{"hidden_size": 160, "experts_per_token": 4, "moe_layers": [1, 2, 3, 4, 5, 6, 7, 8, 9, 10, 11], "tie_word_embeddings": false, "batch_tokens": [32768, 65536, 98304]}
Below are experts of layer 2 (counted from 0) of a mixture-of-experts language model. Rows are named router (the router's row for the expert), gate (a neuron's input weights, with its number), up (a neuron's input weights, with its number) and show model dimensions 0-159. Each number is 500 + 50 x the weight over its row's rms, rounded and kept within 0 to 999. Numbers have three digits each.
After each expert's rows: "gets" lists some tokens that make up at least twice as much of what it gets as of all text. This comes from a sample of Wikipedia text that the model never trained on. Tokens count by the router's weight.

# expert 31
router:467526592540419567488469546465490506482515526493399390439465561528461481419489539467455613469483443457421507416459476525529473496502425439595527559507494462483481440597460453436580560497421505457461437516458477552458513491529470512439546463553501459479613542530476539538494474542576467456508484394482430524444506505505548512448562535410583459419430527524569462499443572489555487478412594472566502437579462453424475522458566583550509539439513460439496452541545600525482527473526540
gate0:535546566551441470517495424447436478465495544502445504465488488532506552426429472523478469538491450456497500483502455491321540519468489458501492462526560494421463548487513491470391488492434532548474573623487557542547442419576492494543547508592500368506519485451460410474570514429442474455508407473484490483461481407434487635401424529589525598439397493391458520468390586445506538427485476468456468520530470501537483526503477484505494498540513513529543447540517496458467470514496470
up0:508466470466487574388459518561511449518486430562534529383488525499473494530528510444507541536491474609592567539482543449593514455431491531532563506497447499509566529480466488525562457502528523381486472437588376509509563574541447503545522490485487521513515497530560651416420453520488456580437568486591507490565534554488602460548527464509503463498554460548570489434563358499501439502530527573520435460515523500448532458585480536449506573485512514417559528534549547484424527510553460
gets: " ", "us", "one", " people", " People", " $"

# expert 60
router:559449546518432405433514527487538422550520509447444418487536472525492483460512517564437428523543454474443479477484470498561534416410494505495452553510621477591541508546430407547478499450459456541576486457383551492573545479558420509492424545495445457530582518553560449560532484542477425592500537518577517489525482557547549520440484540533457526482560492467485528556486468493471480535438557548478577413402401578483477483417507490413533488537521492395467579417498469492574417519504570
gate0:480418448485553431492494483494482492535479564509502562434472505547510441507528524488535445456470532507537553513454472530519478561549569577531462394557508478555540436545539491521478463530552482457508479446507594445528470652543489609431455505482505468518481462459507499534504483482549478518435538546460314446449516398476418519449519451427497530459482541503475475476487421484514514519418458427447520556407443574489475486508436528536569532471578529474498452573463474431330588449393504
up0:538575514480510521489485512498510506462554405465486409576554533465532537427490531563419475494529453506424428464519540452476526462490483441499487563466499520444446561459429465489521476491493496522519530576455478524520533419467507422588552415569576500505515521492508446443480569502470547511605487456501628508549448605515604483503529538476508419548484472499538537550517578545463479489544523601599477469527597476512538465492577463486453428509437504556483508457514526579705455607555440
gets: " the", " The", "The", "the", "th", "'s"

# expert 123
router:479469521489476470564543484573456533427574392548508499561499490415461424544551519580445552514509476513561489415574567539492453532464577545446518431488468423415505452582591515413478545517464481444489607510426461477524541515414487465496490448484443459506470546431518563558502491410565450473424444415538561509484516564551585458544442489439524449568589547620472547450479469514478537595465614462466479509495429481554484470499462530545542537478493528522417449515553596541511504452468463
gate0:492530440489499478497528342458460434540420490552514522529600490453483553353473483490471525548515463534511540466493575547424462549466571555487451526501531497555576577491504539455548521441457453377519529477464496518476487441379576516469535517552491562521554465477517435467557498449400417495460533486614515514460493570593460535436506534583529460472516511563541559539479544582484501481512506471471432435434509588549573455537549485501548489426414475578495506576469460488536475571396518
up0:512457412516546467457483541415503448580475468485555525544483441503495548552619349554519467497503546557417524508487484557506460549541549579546463381618550473501536500619566443520584448508513498501517483463487456524465449560480443412535590424521563539484537448462526410487481560514525467478496400450482589501478534543488515582507581532587514482467442475463566535550476450470469441459524471480432452451532510550496568474528574460500505499525486461568445472513418640448516525489527447
gets: "ot", " but", "s", "on", "act", "5"

# expert 89
router:479577531422550578451442464494514623561534573538534511536401505417523447577497434454529570425501451405570509500544598557525460559492525513523469509520544449576587470472510451485543508536526575501526482514477570438460489497493420526527498501438577449505563544541575465439460414446506548483406515390566530475462589629512563522507449529600535473516472414535526540393501486464566538507560572534514454539506473489485535515497506539517484445527580440500517564500545499484563537571451571
gate0:525540612520409449468506437377475453508510451483512450524480460505526472507527438542435505442570463464452455504559469454470643524559467482506505481525481516479496534442631449504480540485454516406532537539473468602566465418467460548532545530491422435493433525478522554441547539455446415451465539556447513502461500519603407553500560535512478416490522472622552495500476507475377503479500484585496467335518523512478483559463488572461475447443466477438478526440584511449472487572491487
up0:569472422523566492547418465539564561460558548526509510561394520415487508474544463538522483523586533481504499472550566429460498492461523444491480452537515460550565472489589486554460464501504533355590463423467512569511416550501481487439632501509511616446546520495471522507550511417515438449494444578470431574570527488513490555507509536534553595616487447472568545534476567468422505513557548563586426437506544546508460552485473430546436521492560440509543497454463585442520448493556516
gets: ".", ":", " I", " Al", " V", "–"

# expert 96
router:528476461420506512405548496489457544464513553424438482495525509481525558505501463530393408458514464441550467593469521538442445454463505545609466494531507487497592557431437534399462502558473520469552525487526428464466569516452427436471484538456504474445566441422470559582513539547386545443500438379512510459444473467507499407495537571538594426574499509391452570468466461579449479568483530421554475526490515437448492542483445497528450605579476507455571575471490501527491458522551493
gate0:578495544456444475513498541472480586474476469530489417462438370473504538546532490600415483515529456457469466550503513512520405508536531389593559372446483582475507440549460545543541450479609517608506477524578438524516544511425551414554476497532530463543524443484514423474483408486547564517523462477550483435511518440435403531520571454478452456455454483506475503482451494501544484460544446515515551558557492505519517502473504549382477493439489594558469493609445554408557497401513462
up0:591546500394470508535489538501479614512510497509496450504482407472509503514485498546402471481532500553452478527563540567551387494496558391524484433428533564547472444552451525475541424459596543642478443572543475519591506483435567431491465482532551476509498411465473411447449436565541514438496474439611550431557557424424424521537495488494479445511473428464501486480477509534537526504514411513520502546603456528547536495467488502458467491388422544436473520509441489486557509396494512
gets: ".", ".\n\n", "\n\n", "==", ")\n\n", ")."

# expert 22
router:512508479517471559583471497606539555543523577542488459533487550558581493506434525489421545549444431554504587410445467537447481474574431521456487483573528448408416512471439405494442479500487431527437507555522524503437490517481513408470534515458475548549488553430426483546485516580547499534454610568491530475596518414351493516426494551476458456515532457607565507541550500518553499446496396521572443520507481473464505525459413599533513549499480534582532428570474457458492462510487440
gate0:432520477489503472440445482480496562365516491570526538515525495491604431498481339593459488571520482470577559586504482475514553484503479494452510535508525552565479492540519485524516523485491480540552488504390534531553516479452453559438463525476567490557518539426535511490509540518472501502580514601527559549472479647568473517468466546521531562407503452425481517462500501449516557609565475497495586368575527495554486459576588475460550492478439416472571519584520451412518591492458523
up0:487503491529416501469473453438469539438571581512510482474499511444596407515460420570451520555449462482580498569493500458511630476491456558442517498510525495602469479430509442585542581446470426508521422490448481558493568504485488545442454506492544536579496512490455495467567524581492446507538464585479550520416497524614480502353447535476514486463495501525544509481531425524489532627591443548501484452577454433568537501544538373533592565488486455496544506525508470409438544450463488
gets: "1", "3", "2", "6", "4", "8"

# expert 9
router:599452398533368454486513460462532419477453562513540470541514484554551507425596519495462452443439509461524424509456514416397440534573424562511528503615487487450510556476455443522480501432491520488480411475508561521412509510515541484497489548543508516510500510515513459607554455436447472448543431440505593477539519564528431574494473550452360465580550464555581450538533489462554536503493422528550539526408505473397492411447453521579529548506491509459451468537474495543535589521520503
gate0:486408527551474540564463474483462444523574431547578521550480407539467599480443452582511489488462509439467524469515399563494508551595525435558413445453540562512489594477484559526423432553455476567514480405531538412531479570575521545455485524487475499549372520507545408498604514538510488513483492480522554598451415515468396554459491433440527476477474507486455487452558483466450539505506420545506576501494430537523482502474552491529544477581444568477397412501433444529488480455524578
up0:552467505453515385434463490547471485467456477528548494534521536550367514397462507487460480470407453492492521554494549478517528589546444418519521527606533476498641498463439437502511508435576494500587507418538408499557535541539537490587442490447499432455497545527476566495559488581518494464444544531418561504582436475459473492468521585492570501525470457506513508406397474472462492595507591470502478444436400481486478487490602531435528540509517510460440481490398478497526524611446545
gets: "t", "ing", "es", "s", "en", "k"

# expert 16
router:457527573528460515433524454446447507542502463428459436408514516577433421544480525483486461487487451473566563413529595527511454511580545516513562563494531470554561517544472514468450546472447517563583545511406429429519566486501461579478399486481496422566519503531569497558604565549512589577477578461519448505447499592444443480464501470544410543439523540484456491523472511505445441496564500475461538462550523570532507490407462528465547463580430531483504579506399506490498398544512639
gate0:452529453508518511540512438665560474477378433498525496515521586524547471465574507436556429474628556489515453486536485537523544428527472505513450496418489484400449490384569566494496461508491493442457474444586451498427498560426541576485537501556442584552450597445500461477468467514497538548565439554534478537439483490431581486557505495541450421498489499541531503488634601528544519478451493469500418537463454470492401457544524509478551425557507489433426483519449544493538462524563498
up0:493479512566481417528531477571429454568455551416551511524468541452530500489524488521566462492503478561556446559554509481459573541458414490491406530437486479412561536562619496509474545423446575436523506492498438560491554470475545593545540490518538452498428617395459461537501490487474473611447487564509455551494574508447586456511486474554459563530473492493534496536564491485525596472532509441573496455536491448463441516408533608380581598505454490496516522470564543596548507532547437
gets: " the", "-", "\n", " The", " •", ")\n"

# expert 1
router:590498494561509596525494498552507525449565517591606480486456463515543546470588546525490517417424477575378479577503483449525388482460494602444467385570518451498451458549478545647421582486603481465444597455449541466506606567549481443593488500459523542508517529467535524563461483450560516483595473491516488511517494487484530490558576525451505439479509459501572496470516481502481595503473487516445506448515505487527436405476451529489529470513542530531452446530464555551611478486566503
gate0:426464481449463482575625499534486489502473498507512493467558478553508598537527519510413512529532478513427491413489523482481460450517568500477454495485542555510404495629486502487523540560499503471606410537435578487524647465460501543454488475501483528508584496601532378441512513574482443596502540480454551603509553447457455503509522515523516511581474446438515539560473528517456432469554443440481576520417537556465624493503524555556397530506494536507543492473429538482437467400509414
up0:444423481504457487556613504536538489428461474516492504512516490526499594488558520492431494481510464483374446429482506476504466467513522485502478485453510571520449477690464561515538583537539488531567469507448556499542587471465524491456519509497474542532545504532516374426523509535562452668520532505446489568472530477503448460570584520531502478657538479428547472536473493511462476487542439408514579440452515534504521467538508571574494461485472518477533414385438569453450417469482460
gets: "0", "an", "er", "en", "or", "z"

# expert 44
router:490536493523455476515548551535397461558476534423538483595461424501474623489541531565485508499471500478474497551436548447540430467410496539604470497383524420418524493486436553437482525526479551521504530585532449536485561475450435441481522495441491457457472504501524538542511445458453573571459503455636505490470448528555443451530436513530595552537497525535481550449527531519438544493552599446490538492490544394463475589585418520515524573453416478580507549389410533514491507586484476
gate0:504482475460586485453493540539457440498400510476516470564478451460537524512544562567500474458479626653571549529476473464469578484495471521492554525476491457450528482585470508502454599534511410489434521532423533500476505495439580485514477438486340565548460472582481422591504467512490467524414547562525491570458549496505542525473566555445495573478521546575531566501472473546547469485514494480504463537553407469560521484517532453502554526465620485390520463477435476632492580564458451
up0:414574490632459515540465501440550552536459467526473525405501467552467520617465504557479455576492424421528459458527552475493400556509495451473453546475511511534523537480514504399477533482441487508556637496620463477526485423516444494530496601533595533480494599397422529495531526484466530503490502441514458510568493477501520445486499527546493372565474477475436527477478478462464532475513536508539479541477571550507389552487477557494465483581395583510523502526526562502585512426593596
gets: ".", ".\n\n", " |\n", "==\n", ".\n", "\n\n"

# expert 35
router:438469484478513531394475556586540446437514459452539447467545530464560521538535408571547496572492417470538502501554420479457562471543447546404430432482467516617464463529450551583489443485499512452463515518514546477542419471534454488490514509550518598443448529471550581486382526486447457496566459464502542455524499513552443508457480584511451499511446539479408576514444444486516615453509457464482479552504443461542493582438455575471487393569545528413517481451596516379508580497471545
gate0:471407488516541527528541454546479534515530497524473519455558486505536471508547528529392522501548588496554466542519492543549574475493461540565537523532550432457466409643509515438491457449582482525521552545486631552437493621511518539509427539645555453525592497505548478411509534416496467480552510483573447417487467457461508498501397574545461498455497547562463461471532564449490567446573456485563483514481467516535576562447489566438583498506587459504443566596548579495523472496553535
up0:479542558453474531487494536474511456455471467463492436568474472488430476502491448457523519466497488505462513560497501470414469493482459455470475467467440554560507614424472456552456540541463512514486533483478437413502507452491479544513565512448453450474570500492425507638478499479514501517479555600493537642576529565594538556627559453508546478504389451438511396502441421567503482602435592500458474486492458437497433453538491436479431518516495524534679476439527473525442545563424498
gets: "I", "C", "E", " I", "F", " dis"

# expert 67
router:536500428478410446488574488544534551546450547465500483438578433554527407554483514494422549484498492640550508455458523521488600580455464395503541481472446497473350461484511428449521540447493592462546483562476472576530531435440459491500386568496511510545542516516425496516556551453539582493453559443516516451554533488463486501459550453463526427506428520490537504426458485563533571479460488440512421478457497540438553570417449460518497509496428521408598501560504470525453393506529568
gate0:490501484445456435465457525541487566504472425500515419475478410552499497465508559477532492545494464507469454570527545610513434396514549408510426374457496512511463475485500508560422429459471538465502549497529522500536528485435590508506465516478453484515529460461477579396419471528467499552473429523470458465352505478506461548483424541459465449411491667475505423529480531510493494485506480406539506466567512547506577494389403551544525619476452533413514468459592486529461457471544441
up0:531496490447491525432531502494491471450480400538516565521506434639530382471492523472488449494506459504534481498471477594462465555515432481470459442481439464489530510508574555433516482529468439582497482546511447461573493438463461472445528471526554490595507479397492505530556510582491494483567424497507489501410417621469582466517482512443469496527476478424499483532452530382429569467367522479486473564407507601423541504485410476398572597487502531460542559532569510555502514604476481
gets: "19", "18", " is", "°W", "10", " north"

# expert 124
router:525565575432413535514486481456455452427516453493450556533588510486528532563487504553550528439501563481519564614546454399561519462580554570429379555553464526461523395558457478449595424446471535480549518544511587527476521593502457596561516448522565491516533433510491458458453468509486462445505528438491612483501458462556577587539503483461537455526438487504531454442478550514589528501521511601505464440468483468537594491517525467582445464492540492511422501563506503547430545443567426
gate0:532486521498443487531444506538495499467452549554530583459440523466571509456490474576433497505571430549458511532556502499558501486488582505532473425455475504561522574488531475536499503544587461410283472498487480556495547531539459528436482424478516621442512551519562544444464552514511591581466573613394531484457567462566393468458462458451485558464518489561481509516467523450512503402573445518452394427472430509530427499487533446518518483432519483518437529497557563487457562545485517
up0:485478479462464513442538553434493496430518439432541503610314507538544494501509498485459555566467459439473520505554492416490579543590505452488407628491519468444493468567446465575393562492596438517468471493517523450483494422555487502463505458460540519414501536586458572545551398507404495489485430587565502460444433490599496522552473542519434399436506505471537451476466528514515542545518475513537431521537458495596463501494480494462514534478480395488543529463562463485525536512542414
gets: " ", "ur", ")", ":", "er", " team"